From a checkpoint of a small mixture-of-experts model trained on Wikipedia.
Size: width 96, 15.1M parameters.
Experts: 64 experts in each of 11 layers, 2 picks a token, a softmax router, a shared expert of 128 neurons.
Training: a variant of Adam for the experts, 638M tokens, 4870 steps.
Below are experts of layer 5 (counted from 0) of a mixture-of-experts language model. Rows are named router (the router's row for the expert), up (a neuron's input weights, with its number), down (a neuron's output weights, with its number) and show model dimensions 0-95. Each number is 50 + 12 x the weight over its row's rms, rounded and kept within 0 to 99.
After each expert's rows: a language model's description of what the expert responds to. This comes from a sample of Wikipedia text that the model never trained on.

# expert 43
router:59 63 41 48 51 67 44 73 38 47 36 40 55 53 49 54 41 37 42 65 28 51 62 35 54 25 22 57 57 33 19 39 64 38 35 37 41 36 41 34 51 40 41 38 48 53 35 69 53 69 42 38 51 43 35 43 63 32 54 55 45 48 51 47 39 47 65 67 35 50 47 61 54 40 59 48 66 52 59 67 46 40 42 63 67 68 46 44 46 45 67 58 74 60 42 38
up3:69 48 55 47 68 65 42 60 52 43 37 30 60 49 39 55 56 52 46 44 42 47 46 50 60 40 61 50 42 56 48 52 42 43 36 30 33 47 41 39 39 56 65 40 58 59 68 63 37 45 64 72 48 43 44 40 56 30 41 54 51 44 57 41 64 35 69 25 68 29 42 23 49 60 61 54 55 68 55 38 62 34 42 62 56 51 14 31 69 49 36 61 40 54 50 34
down3:42 53 48 47 47 55 60 42 46 43 30 59 51 66 35 51 71 42 41 72 46 44 33 37 54 38 50 52 50 37 47 45 52 59 40 25 44 35 56 47 66 59 50 49 26 65 61 41 58 43 35 47 43 49 53 50 58 27 37 18 37 55 36 51 33 40 58 43 58 28 55 48 26 76 56 61 33 70 42 38 57 65 53 58 55 55 53 38 54 55 56 51 55 12 43 45
What it handles: Punctuation and words inside or closing quoted song or episode titles and brackets, such as closing quotes, ), commas in "That Hope Is You, Part 1".

# expert 51
router:42 58 41 69 46 73 48 56 38 48 42 50 44 48 62 51 28 52 47 57 45 45 68 39 46 39 45 53 59 43 28 53 75 45 44 31 54 32 49 33 45 46 44 36 46 45 47 67 36 51 42 47 40 40 54 56 52 02 57 52 44 35 42 43 48 41 51 49 41 54 42 32 58 41 76 54 53 64 51 75 66 42 31 55 63 53 49 44 43 59 61 66 51 54 15 56
up16:35 37 50 56 65 40 67 60 45 44 26 44 37 35 57 38 61 34 50 39 22 47 39 50 31 57 45 42 53 49 26 73 40 43 43 62 52 45 62 54 53 39 60 44 46 24 32 74 46 55 42 47 46 33 44 60 62 43 56 47 68 34 54 74 73 56 52 31 40 50 46 40 51 56 50 76 39 53 43 45 39 39 46 67 37 57 77 48 60 59 60 55 54 64 54 53
down16:17 64 74 41 61 45 59 59 40 41 34 58 51 24 56 64 53 51 42 69 53 53 44 53 42 67 53 61 45 61 52 51 67 51 36 79 37 61 54 68 39 46 43 62 28 56 45 40 49 49 49 56 53 54 34 27 40 49 28 35 29 49 47 55 69 27 48 47 37 33 31 46 48 52 42 54 51 65 59 56 33 57 49 57 46 29 57 58 47 48 25 50 56 41 57 44
What it handles: Closing pieces or whole nouns ending a phrase before punctuation, like country, ation, ity, States, years, Order, family names ending -idae.

# expert 20
router:44 57 36 51 45 55 40 53 47 44 43 52 50 61 55 58 39 41 42 61 39 25 75 34 66 41 41 48 46 37 27 54 73 45 36 17 29 49 47 44 48 36 43 33 43 45 40 69 42 61 39 53 29 33 35 66 65 36 52 55 52 47 39 44 49 40 61 64 55 65 55 45 50 29 60 55 58 55 53 63 49 34 36 57 65 89 49 40 48 62 54 55 54 54 38 43
up41:73 30 57 46 68 47 62 64 67 75 60 46 62 46 48 44 49 63 38 63 52 34 26 53 34 56 63 53 42 58 42 80 40 39 43 50 48 50 41 60 48 31 65 36 56 48 77 42 48 54 52 50 55 41 60 56 62 44 68 46 38 41 29 33 49 61 53 56 57 54 38 20 68 59 46 58 35 63 43 68 53 50 50 41 66 71 60 43 59 58 42 59 57 31 49 40
down41:54 74 41 64 41 59 44 83 43 48 54 47 62 60 50 32 37 47 46 28 29 56 52 66 71 55 65 38 48 51 61 61 49 45 45 32 52 54 30 56 54 68 43 49 42 49 50 39 70 63 22 65 51 64 50 62 61 47 44 41 70 50 30 65 51 45 46 60 46 50 76 47 32 30 56 55 51 45 37 53 50 72 67 46 43 28 57 42 46 46 63 64 57 45 47 65
What it handles: Pipe separators between cells in Wikipedia tables of sports standings, election results and lists, especially following numbers.

# expert 31
router:44 62 44 48 46 60 22 71 49 65 42 66 49 45 51 46 34 57 43 58 43 34 78 32 56 42 45 51 67 50 33 65 69 38 52 34 43 14 48 47 44 48 36 29 50 49 57 66 46 53 53 44 39 31 35 50 61 18 56 64 35 59 50 38 54 41 67 52 38 57 59 52 44 52 66 61 52 53 61 67 62 50 43 63 51 54 49 35 69 55 54 67 47 40 31 52
up1:51 40 52 66 42 64 54 57 42 63 46 71 28 65 49 42 57 49 25 34 21 63 63 60 74 48 47 34 27 50 35 42 64 46 53 47 57 41 53 57 69 57 40 25 33 60 53 68 57 47 67 31 48 57 46 23 48 36 54 72 44 43 69 54 48 62 63 47 38 37 56 41 44 45 60 39 50 45 47 45 42 49 45 42 54 57 43 32 54 45 68 51 68 67 50 60
down1:80 58 64 41 36 59 35 67 37 57 49 74 44 35 39 42 44 44 43 57 43 78 60 34 36 50 64 50 25 63 57 49 65 28 40 53 55 72 56 53 46 45 47 35 50 55 77 43 57 52 43 45 52 60 47 74 55 67 56 59 37 55 57 54 44 60 53 63 71 36 51 43 59 73 47 42 52 39 52 49 36 79 56 53 46 47 55 39 63 52 47 51 24 48 49 44
What it handles: Opening pieces of common words that take a suffix next, such as stor-age, keep-ing, shar-ed, play, War.

# expert 23
router:41 52 44 53 57 46 20 66 52 37 61 59 46 45 50 41 54 55 51 65 35 50 66 27 55 39 29 54 64 34 38 52 63 40 31 37 48 33 32 20 43 53 49 49 46 48 62 72 33 60 43 62 54 37 43 50 58 30 44 59 43 35 28 56 56 59 54 47 44 66 42 41 54 35 58 42 61 53 57 66 40 40 44 72 64 81 43 41 58 71 61 63 57 49 42 40
up25:47 42 37 56 53 50 53 32 66 44 34 40 49 35 33 44 55 47 48 35 66 35 44 55 46 26 46 42 62 46 48 44 48 47 41 51 47 36 48 35 58 50 48 56 32 49 58 38 47 41 34 36 47 47 56 42 39 33 48 40 44 58 39 35 75 39 80 45 31 29 57 39 49 46 26 48 61 71 44 66 45 51 66 33 76 59 43 44 38 60 53 60 39 74 33 76
down25:59 52 41 50 65 31 43 37 82 39 51 52 47 37 48 35 44 49 45 44 55 15 49 37 48 54 48 57 39 45 70 30 58 35 44 49 47 47 46 62 54 59 45 45 37 50 36 50 63 51 40 47 51 55 63 28 55 43 46 62 82 40 39 53 50 46 42 46 55 68 60 68 49 65 39 48 65 53 47 59 81 73 46 36 65 55 35 59 53 36 50 51 36 29 26 55
What it handles: Colons, table bars and semicolons separating fields in infoboxes, discography lists and stats tables, as in B-side:, Europe:, the | between hockey stats.